Below are experts of layer 3 (counted from 0) of a mixture-of-experts language model. Rows are named router (the router's row for the expert) and show model dimensions 0-191. Each number is 500 + 40 x the weight over its row's rms, rounded and kept within 0 to 999. Numbers have three digits each.
After each expert's rows: "gets" lists some tokens that make up at least twice as much of what it gets as of all text. This comes from a sample of Wikipedia text that the model never trained on. Tokens count by the router's weight.

# expert 11
router:507491560554490540437490526481557542532548518560524498460475508566479520561491511453527556562548552441491547521539479451519530489560565464516460542449527555481544491478552540539534547443457488503548492531552546514491446498503538555495529542544521521493542463541445468445497556452550569469439540498477434462433453532450517426450455564562464466449503533525447451463452525552523547463451459551543453454527564485451487499534472557561507470509457473562468535472519481457485442465465460561496526534462449546453524507547521465555545539444483460449524461491509444496554494462551535498
gets: ".", " May", " not", "2", " one", "th"

# expert 23
router:504494557550487536440485528473552548537550523555525497462477514563480522554493508452532552557550553446492554520547480450516527490559552468522452540448524550477544494479552536539522546437452487498545496536554551508492447508504537555492529542539513523497541460539454469444494554457554562472442539500476440467439453532450521419449451568559466464457500532529449447442443523550523548465445455555541454457529568487455482491531465554564509473510456474563470532479521482459483441459466461563496533540461449549450526506548520464557547535440487460448529464492509450496557495460552531498
gets: " C", " E", "/", "|", " A", " U"

# expert 30
router:504496555553487539444482531472549547533542525554526500463477514566475517552492513452533556555550550444498549519540480449516526496560554463522465535450525553482544494475550539542545553435456484497546494536552543517493452502502544558491535533541515526498536448533453467454494555451552562469438542503478435462442452535452520422447453559558469459454506534530445447449436525553525547467452452552539457456527554488453485491527467552564502467512456469560470534476520481453481440461469456564496533536461451547450523511548521464555544533441485451444533459486499447496556499462557537496
gets: "1", " a", " L", "–", " m", " Ch"

# expert 35
router:452460509566554599441445495501560499519543561574506493477514486512540500539455470474477483483448481454479552541507469464574456467511477552489464547458513484485502560568453558494519520435485543482487521575504525519490495470514536479410527518586452485430557396549488484483510511436540537501437508501482452488480442570483545511429495515548466464453444513543511445495420538512512575508479491489483482468534555516447503496497472496549509519506471487506453540494488472453420487434475454523482533552502502503502472477599513515526503535384534413457521472569527529480559462468503519539
gets: "al", "e", "el", "et", "er", "en"

# expert 29
router:506495559551490535440476525468543546532538524557523507463477516568475520554491508448539560556544549439493553522549479447517528488561556462518456538449526552473539497479549539542539548441458482505546494531553549511489444502500543555491531536543518522496542455537458472448497556454549566469437541506471438461440449529452516427456459566567466467456506531530447443453445526552521551463447458550543454456521562487455481494535473554560501467510453472559470536473517486460488440458471461566495528530460444548451527506547524464558547536444487460449532461489503444495552493461554535498
gets: " Ph", "0", ".", " Sur", " second", " —;"

# expert 15
router:507497556549487529437478521472550546529538518559523500466477507568475520560490508455534553559547552440494550517548479449516527489558557464516462538450523553479541495480549540541534550436456483506542496529558542521485447505503548559494530536547521520500540456528458468446497557456550567467440539505475440465437455530451519426452463565563467464450501531527445448440444521555525550463447457552539455456527556491453480492532473555561504468511448472561469536478519484458489440461469460567499532534462444547452523508553523461558549535441484453449530458490504445494554496463554533498
gets: " The", " the", " =", "%", " X", " No"

# expert 36
router:556519453504452569503489573475531530475532564499513570496489543513549519524452560470494533517473511504391526528559426482528528507511484496528460545457530506525490537482499572511501525485436492480550480560503563524496428476537527488467481538599523559480526436530501447458481539429550486436499518468453467505504436553516496487467530481504469448447585533526493472497457608516567487499434457475518484427509490465497535506540432468601439444490458422466462520481507471472542504459462496522463570536473476562473487531575454453533536538410557447472474504509518507487509508494532552501
gets: "ing", "ic", "or", "ad", "in", "ation"

# expert 25
router:505492559551485528438482521472546541527545520560524500461477511568479516556492513453537555561548550445492551518555474449518528491560560469520478539448528556479540492483552539541535550443449484500544492533554545519490445507502541559494531542539517520500539461534453471446492563452547565464440540500475436466437454535451520428451462559558467464455504535528444440431445528553523545460454455553545457454526563491450479490534469556560505473507456474562469530474522486463485444460470458557495528531461450550453523508550521464558550535441485450451532462490512447492556497462550531495
gets: ".", "1", " P", " G", " C", " a"

# expert 18
router:505494555555496528443485525469545543534539520550524502458476515567477516559494510456535554562550552440497548521544482448515529489560552465516466537452525557476542497481550535541538544435453483501544487528555547515495443507502551555489534544546517521494538451538455469441501550454556569472438543506474440466438450527454517421460457567561469459451504529531453449446439522547515553464455460551542454460532561489453481497534468553565502466509447472561472535481518485459483440457468458569499524537459447549456527506549524468558551533445487457447531466487503446497554499462558533499
gets: " the", "2", "9", "==", "0", " H"

# expert 26
router:553493583510439545491474525471648495551511487521534493471515491518533487561467546508516529480497583499456517515544465413522502489522487444565497571333491569479476523476523494554505519454484513513513516550495505491568498492559570510516523496588494469531548436530401502488451501401536561478477519485510458516483449509457541496459481486530506465424508502455518498508440530485476500528505498550517497484497548490492502494491504430532437455546470512525504470411494494437457462438458515544530481557527461486447491507490545470477556497501515452422524436535518516473535521427541485515
gets: "a", "at", "an", "ar", "r", "t"